Experts of a small language model: 29.1M parameters, 32 experts in each of 13 layers.
Below are experts of layer 5 (counted from 0) of a mixture-of-experts language model. Rows are named router (the router's row for the expert) and show model dimensions 0-191. Each number is 50 + 12 x the weight over its row's rms, rounded and kept within 0 to 99.
After each expert's rows: "gets" lists some tokens that make up at least twice as much of what it gets as of all text. This comes from a sample of Wikipedia text that the model never trained on. Tokens count by the router's weight.

# expert 14
router:49 58 51 49 56 47 35 54 49 37 29 71 66 36 48 55 54 47 51 42 36 47 44 37 49 43 65 50 53 52 35 57 58 60 27 51 45 52 58 44 58 78 48 47 66 63 48 45 43 63 45 42 34 38 52 51 42 33 61 50 45 62 46 54 70 50 44 42 57 47 19 50 51 51 26 52 40 61 44 40 45 59 36 69 52 66 67 31 65 33 59 43 52 39 69 44 52 60 54 51 54 43 89 48 41 33 37 55 63 34 56 63 48 58 64 59 58 67 57 39 34 59 72 41 46 33 62 52 78 65 47 47 42 63 39 43 31 55 56 50 57 48 56 25 60 48 62 62 58 60 47 63 70 69 48 29 32 39 46 46 31 64 54 61 42 65 64 60 56 45 35 53 54 35 38 22 38 38 73 42 32 44 54 56 25 52 70 50 36 73 43 50
gets: "ing", "'", " his", "al", "s", " their"

# expert 11
router:64 44 34 62 62 79 29 44 58 48 50 50 62 42 30 56 62 37 45 44 55 43 61 42 51 58 60 59 33 60 22 37 51 48 36 50 64 51 49 53 71 52 69 54 47 47 58 53 43 42 55 48 55 48 43 44 49 52 44 33 58 57 29 67 55 39 37 46 42 55 39 27 51 71 39 34 47 57 49 43 59 43 51 55 49 47 62 48 70 32 39 70 53 35 45 52 41 53 43 53 79 40 58 62 62 27 24 70 53 48 37 54 44 52 61 69 65 44 42 56 44 41 60 55 49 63 44 44 52 68 34 46 45 36 59 72 14 66 57 65 48 66 62 51 49 64 55 52 58 42 59 65 66 90 65 36 56 39 49 40 50 58 46 62 56 67 70 42 54 66 49 63 51 35 44 44 43 29 64 46 19 45 52 42 28 39 44 41 38 62 50 53
gets: " |", ".", ";", ").", "---|---|---|---|", "\"."

# expert 4
router:51 47 36 59 50 60 69 46 76 57 49 46 44 50 34 57 45 55 25 83 46 41 47 35 52 24 45 40 48 49 40 49 53 65 34 49 54 65 51 49 62 52 52 48 66 49 60 59 26 41 58 35 49 54 43 57 50 53 38 42 60 36 28 40 42 55 44 52 63 48 58 38 47 35 61 46 54 48 38 32 40 40 54 77 29 56 43 49 73 42 61 63 52 35 42 46 41 51 55 52 50 57 57 68 34 34 44 77 53 34 43 62 45 65 46 69 36 74 53 72 45 63 58 26 48 59 48 60 51 50 58 69 42 58 41 43 46 58 58 41 44 65 45 50 79 75 67 40 65 39 58 51 54 67 67 50 20 50 53 50 34 42 48 65 29 59 48 75 45 63 29 57 33 45 56 39 37 35 63 29 46 35 46 51 43 65 37 47 34 43 53 37
gets: ":", ")", ";", "\"", " |", " –"

# expert 13
router:62 69 49 50 48 66 40 35 53 33 47 62 53 44 20 40 58 37 42 76 50 37 66 37 43 51 52 50 65 44 51 44 56 37 20 63 52 42 66 60 53 62 47 48 50 40 54 65 37 44 51 39 53 63 48 54 39 48 50 37 64 41 30 55 67 57 50 62 64 55 35 42 42 48 36 61 53 54 45 33 49 59 44 40 43 61 51 24 65 41 55 75 58 33 32 49 37 67 23 45 61 40 63 55 45 32 52 71 32 25 49 63 36 29 59 69 43 53 49 46 22 60 56 50 39 45 54 62 35 59 27 56 44 49 54 68 42 51 54 62 61 66 51 49 63 57 40 40 55 44 46 57 47 44 69 35 46 61 41 26 50 61 39 75 57 47 50 54 38 47 27 71 42 26 70 57 44 40 59 55 53 43 50 53 38 52 21 61 52 54 26 39
gets: "k", "1", "5", "6", "4", "w"

# expert 26
router:57 43 36 49 65 52 62 50 57 55 33 27 53 48 44 57 56 44 31 52 66 57 59 60 30 38 66 57 52 49 48 56 77 40 52 40 55 58 64 46 59 51 63 51 62 37 50 45 40 75 56 39 45 67 58 60 33 51 40 37 82 36 50 52 54 43 29 48 55 62 59 57 50 53 31 40 58 42 47 35 61 38 35 46 62 55 43 32 65 41 52 58 69 45 62 41 56 63 46 42 38 46 64 71 38 44 39 79 49 48 28 59 47 55 28 80 29 37 47 45 47 43 64 41 59 42 59 47 31 63 31 64 47 53 44 44 49 75 74 56 34 48 63 38 37 62 50 62 52 52 20 65 52 63 51 59 38 31 36 58 41 57 47 61 58 49 79 48 63 41 37 65 36 46 59 33 24 33 59 46 44 55 33 50 58 53 38 42 58 56 41 34
gets: " and", " was", " is", " as", "ly", " he"

# expert 7
router:55 70 46 71 59 60 72 57 65 15 32 60 70 54 49 41 56 34 39 51 54 54 30 56 40 55 61 59 35 71 43 59 55 43 48 41 39 57 74 38 52 63 42 37 45 35 32 42 48 53 42 49 52 25 62 60 45 46 61 38 53 54 50 44 43 45 42 51 51 58 57 26 37 48 59 35 58 68 36 61 49 48 47 43 51 53 71 39 73 45 55 58 61 42 47 48 46 48 57 24 57 61 50 51 37 38 43 66 53 26 37 46 33 65 43 69 47 59 44 59 55 54 69 55 19 71 51 48 44 64 44 48 40 64 53 63 39 62 61 47 52 57 48 28 50 59 52 50 37 18 45 49 38 51 43 42 60 50 55 47 45 53 57 59 28 49 33 70 45 55 35 75 47 29 50 43 54 20 71 27 44 48 39 38 48 56 31 68 38 64 44 44
gets: " the", " The", "y", "The", "an", "a"

# expert 9
router:57 67 46 51 57 62 28 59 61 18 48 57 47 46 35 46 56 42 39 43 45 41 46 59 31 35 50 52 53 81 40 34 61 10 13 46 68 61 65 46 46 53 56 65 48 35 44 54 38 78 54 41 60 33 44 34 44 55 46 60 46 65 44 53 62 55 54 56 59 57 45 47 44 35 47 41 46 63 48 53 35 44 32 52 55 71 51 64 56 45 41 51 54 35 63 38 27 44 36 58 57 51 43 57 30 38 38 47 55 38 47 57 57 50 56 81 47 78 54 60 55 54 43 39 47 48 52 46 34 51 54 45 25 60 45 59 41 51 45 37 61 56 56 37 70 57 64 46 81 45 55 65 36 79 46 41 49 34 23 47 38 60 36 58 38 48 48 34 46 46 59 65 46 50 43 31 48 34 60 57 56 42 53 47 53 42 58 62 19 54 50 47
gets: " of", " in", " to", " for", " on", " by"

# expert 31
router:42 64 39 46 33 39 55 73 55 40 40 50 60 38 34 70 45 53 59 58 59 41 42 32 35 37 45 66 51 95 44 44 63 54 36 56 26 39 37 52 56 57 53 51 56 41 52 43 45 60 52 42 55 42 47 43 42 49 65 43 59 39 43 60 70 57 43 38 59 38 24 30 24 43 51 33 60 46 40 25 36 58 41 50 31 70 67 42 68 37 47 55 57 51 57 25 52 67 47 33 57 38 72 64 37 37 35 53 35 41 41 38 60 56 42 59 50 50 54 65 40 31 46 40 47 44 52 73 42 56 27 58 39 45 50 51 46 69 70 54 67 55 41 29 38 52 65 68 33 53 53 69 47 54 55 41 58 44 48 41 32 63 41 53 24 42 47 55 35 48 32 66 30 47 60 41 51 37 53 35 40 48 55 33 35 55 57 53 43 57 33 49
gets: " a", " the", " A", " an", " first", " The"

# expert 30
router:56 70 45 67 44 53 50 67 66 54 40 52 57 40 36 63 65 44 47 54 45 59 53 47 26 43 66 50 44 55 42 29 52 47 33 41 46 67 65 34 68 59 54 37 42 48 57 31 30 48 66 45 54 21 56 34 46 41 45 47 48 40 34 60 48 63 62 56 76 32 41 51 49 60 33 58 57 48 42 22 44 54 48 52 39 71 39 49 41 51 55 63 81 38 59 53 41 59 59 49 46 40 59 53 51 35 53 80 46 42 53 51 39 41 48 58 53 78 46 43 43 52 53 43 36 75 58 36 33 66 46 73 50 54 70 66 26 45 71 57 49 73 45 34 57 45 71 54 47 27 52 58 59 53 51 44 50 55 51 26 33 49 37 43 28 51 61 63 40 56 38 55 36 52 49 57 41 27 56 46 47 41 49 39 66 13 50 58 35 54 47 45
gets: " (", " \"", ".", "'", " $", "°"

# expert 18
router:66 80 49 51 39 50 36 50 58 51 23 49 57 28 31 61 59 31 32 54 60 51 49 33 23 42 65 83 57 57 30 32 59 62 49 49 55 49 62 45 63 55 76 37 43 41 48 65 23 52 62 44 60 46 48 56 72 52 80 54 45 29 43 55 60 60 56 55 57 47 57 15 61 44 49 34 62 54 38 48 52 56 38 54 63 50 41 62 45 42 51 60 70 50 54 41 50 74 38 42 67 61 49 60 54 40 49 65 41 39 45 51 44 63 48 53 73 62 35 44 49 43 55 59 53 51 63 33 45 72 36 42 55 62 40 56 36 53 59 48 59 57 73 49 43 66 50 34 54 48 56 61 47 58 46 50 43 29 43 56 32 53 36 67 54 48 50 51 29 37 38 47 56 50 42 36 40 47 69 47 45 49 17 39 58 59 44 31 41 53 33 62
gets: "s", "%", " season", " film", " years", " time"

# expert 12
router:52 56 35 53 28 53 54 51 62 44 32 48 53 41 40 58 69 48 52 58 47 26 30 55 40 34 46 71 45 75 48 26 58 32 43 47 53 60 47 54 71 59 57 34 51 43 58 52 44 72 34 39 48 57 67 52 41 37 39 37 52 33 37 46 62 68 45 58 56 52 55 38 37 46 30 54 40 66 27 37 43 26 43 66 51 74 63 56 43 47 67 57 58 33 44 63 23 56 43 49 58 39 67 60 39 52 44 58 49 40 49 48 51 74 70 61 46 43 28 40 40 61 55 49 20 50 62 68 31 58 43 55 53 47 46 40 32 54 81 60 69 74 42 46 48 61 54 68 57 52 58 50 59 52 54 48 39 33 37 45 58 58 47 69 54 56 51 77 45 46 44 74 50 48 62 55 45 29 70 42 40 46 54 49 46 50 35 51 37 52 25 54
gets: "1", "0", "2", "9", "3", "8"

# expert 10
router:60 43 39 51 48 61 75 56 61 35 39 32 54 28 42 57 39 43 27 56 33 36 49 38 32 64 55 62 48 57 22 42 81 55 39 64 53 76 53 49 61 56 44 51 53 38 61 54 20 47 72 39 43 52 36 65 50 60 50 61 49 42 30 62 53 55 43 47 59 43 37 33 62 58 47 46 40 57 33 55 43 64 30 59 29 61 45 54 54 61 56 70 43 48 65 60 18 49 36 47 52 39 66 77 59 40 44 56 69 25 46 58 45 73 50 56 43 48 50 53 58 55 58 44 60 63 54 56 37 68 49 61 56 70 45 76 51 66 62 51 55 56 73 42 66 58 39 37 41 45 41 46 46 51 44 60 48 21 31 31 50 60 41 67 57 56 60 47 40 50 33 50 51 54 40 61 34 51 61 36 59 37 59 48 40 56 63 44 39 62 32 50
gets: "s", "e", "es", "o", "ers", "is"

# expert 2
router:54 49 46 50 51 37 48 62 75 39 34 32 57 38 51 37 72 25 46 69 53 32 32 43 34 44 54 58 35 62 30 48 63 52 39 55 49 58 40 47 70 49 29 69 53 47 41 55 45 69 59 65 42 43 32 43 37 55 69 29 44 63 30 52 45 30 39 49 82 25 42 31 55 48 47 68 43 54 39 43 43 52 18 44 53 51 34 38 64 30 48 58 58 53 57 55 40 52 46 47 49 36 59 60 29 44 38 43 23 38 45 43 29 49 53 47 47 53 40 33 46 45 49 49 39 50 72 43 56 60 44 48 51 68 45 40 49 52 42 61 45 70 69 43 63 58 74 53 75 64 45 71 35 56 47 52 49 49 18 37 56 61 46 65 62 51 48 52 28 56 38 52 44 45 56 45 43 40 50 43 56 60 34 32 46 63 38 63 35 66 43 50
gets: "\n", "==", "===", "S", " ==", "===="

# expert 25
router:63 36 47 63 62 58 70 54 45 43 26 53 63 45 38 46 56 38 33 48 38 50 51 32 13 53 58 53 50 76 53 26 46 49 48 43 63 46 57 54 54 55 54 57 52 56 63 58 48 63 82 48 36 31 60 60 63 31 63 53 44 28 45 62 45 65 57 60 54 41 39 50 59 35 51 38 71 48 44 57 63 31 48 67 39 58 71 44 45 36 57 62 59 50 44 24 45 66 39 53 50 42 57 60 54 37 39 61 55 55 43 64 29 55 47 64 71 57 46 43 26 67 50 56 35 50 74 52 31 65 47 58 28 74 46 56 31 58 50 40 61 45 48 37 50 56 53 45 33 44 34 62 29 77 68 33 48 47 42 42 51 55 41 61 48 68 54 83 41 51 45 66 37 57 54 37 36 64 42 54 39 44 47 37 54 38 39 41 37 53 50 46
gets: ",", " that", " and", " which", "),", " who"

# expert 20
router:59 41 39 66 55 59 34 36 68 39 21 26 45 46 39 44 61 41 26 39 40 49 47 29 23 44 68 29 68 56 35 44 58 36 53 60 44 61 80 22 54 68 56 55 60 57 57 32 29 54 44 56 39 46 57 53 57 59 41 57 83 51 45 65 50 40 67 49 46 51 47 57 40 51 45 35 35 57 40 53 47 41 54 64 29 62 47 53 53 42 72 58 56 33 48 50 47 51 38 47 65 34 67 51 37 53 39 73 47 45 43 44 47 47 68 57 33 51 43 42 38 47 58 39 53 46 54 59 54 63 48 33 41 52 53 38 38 61 56 63 52 60 62 46 48 55 46 57 80 47 59 59 48 44 56 30 46 47 53 29 55 48 43 45 51 54 62 64 54 56 09 51 48 33 27 38 53 60 38 32 39 37 53 34 51 64 57 76 50 48 37 33
gets: "ed", "d", "ing", " up", "ated", " was"

# expert 29
router:64 82 49 64 67 50 41 44 47 52 52 51 43 42 42 35 53 41 43 44 48 58 54 32 37 39 71 41 53 61 27 30 63 50 47 67 77 48 59 31 62 76 49 71 48 65 44 62 40 63 53 46 54 46 49 49 48 47 43 33 54 54 27 41 49 43 40 48 51 37 43 41 56 32 39 53 41 50 33 48 65 54 43 48 41 35 58 36 53 39 51 60 60 56 62 33 22 65 43 28 44 39 65 60 40 46 45 58 40 42 41 51 38 51 43 53 47 50 44 70 55 75 49 36 46 55 62 49 46 52 33 38 48 59 56 66 58 54 32 33 38 92 65 33 56 48 61 32 58 44 47 74 38 67 43 32 50 32 56 31 39 52 40 39 45 49 53 60 55 44 16 73 43 36 37 37 36 62 52 37 55 38 36 64 50 45 47 54 49 56 30 53
gets: "8", "7", "6", "9", "4", "1"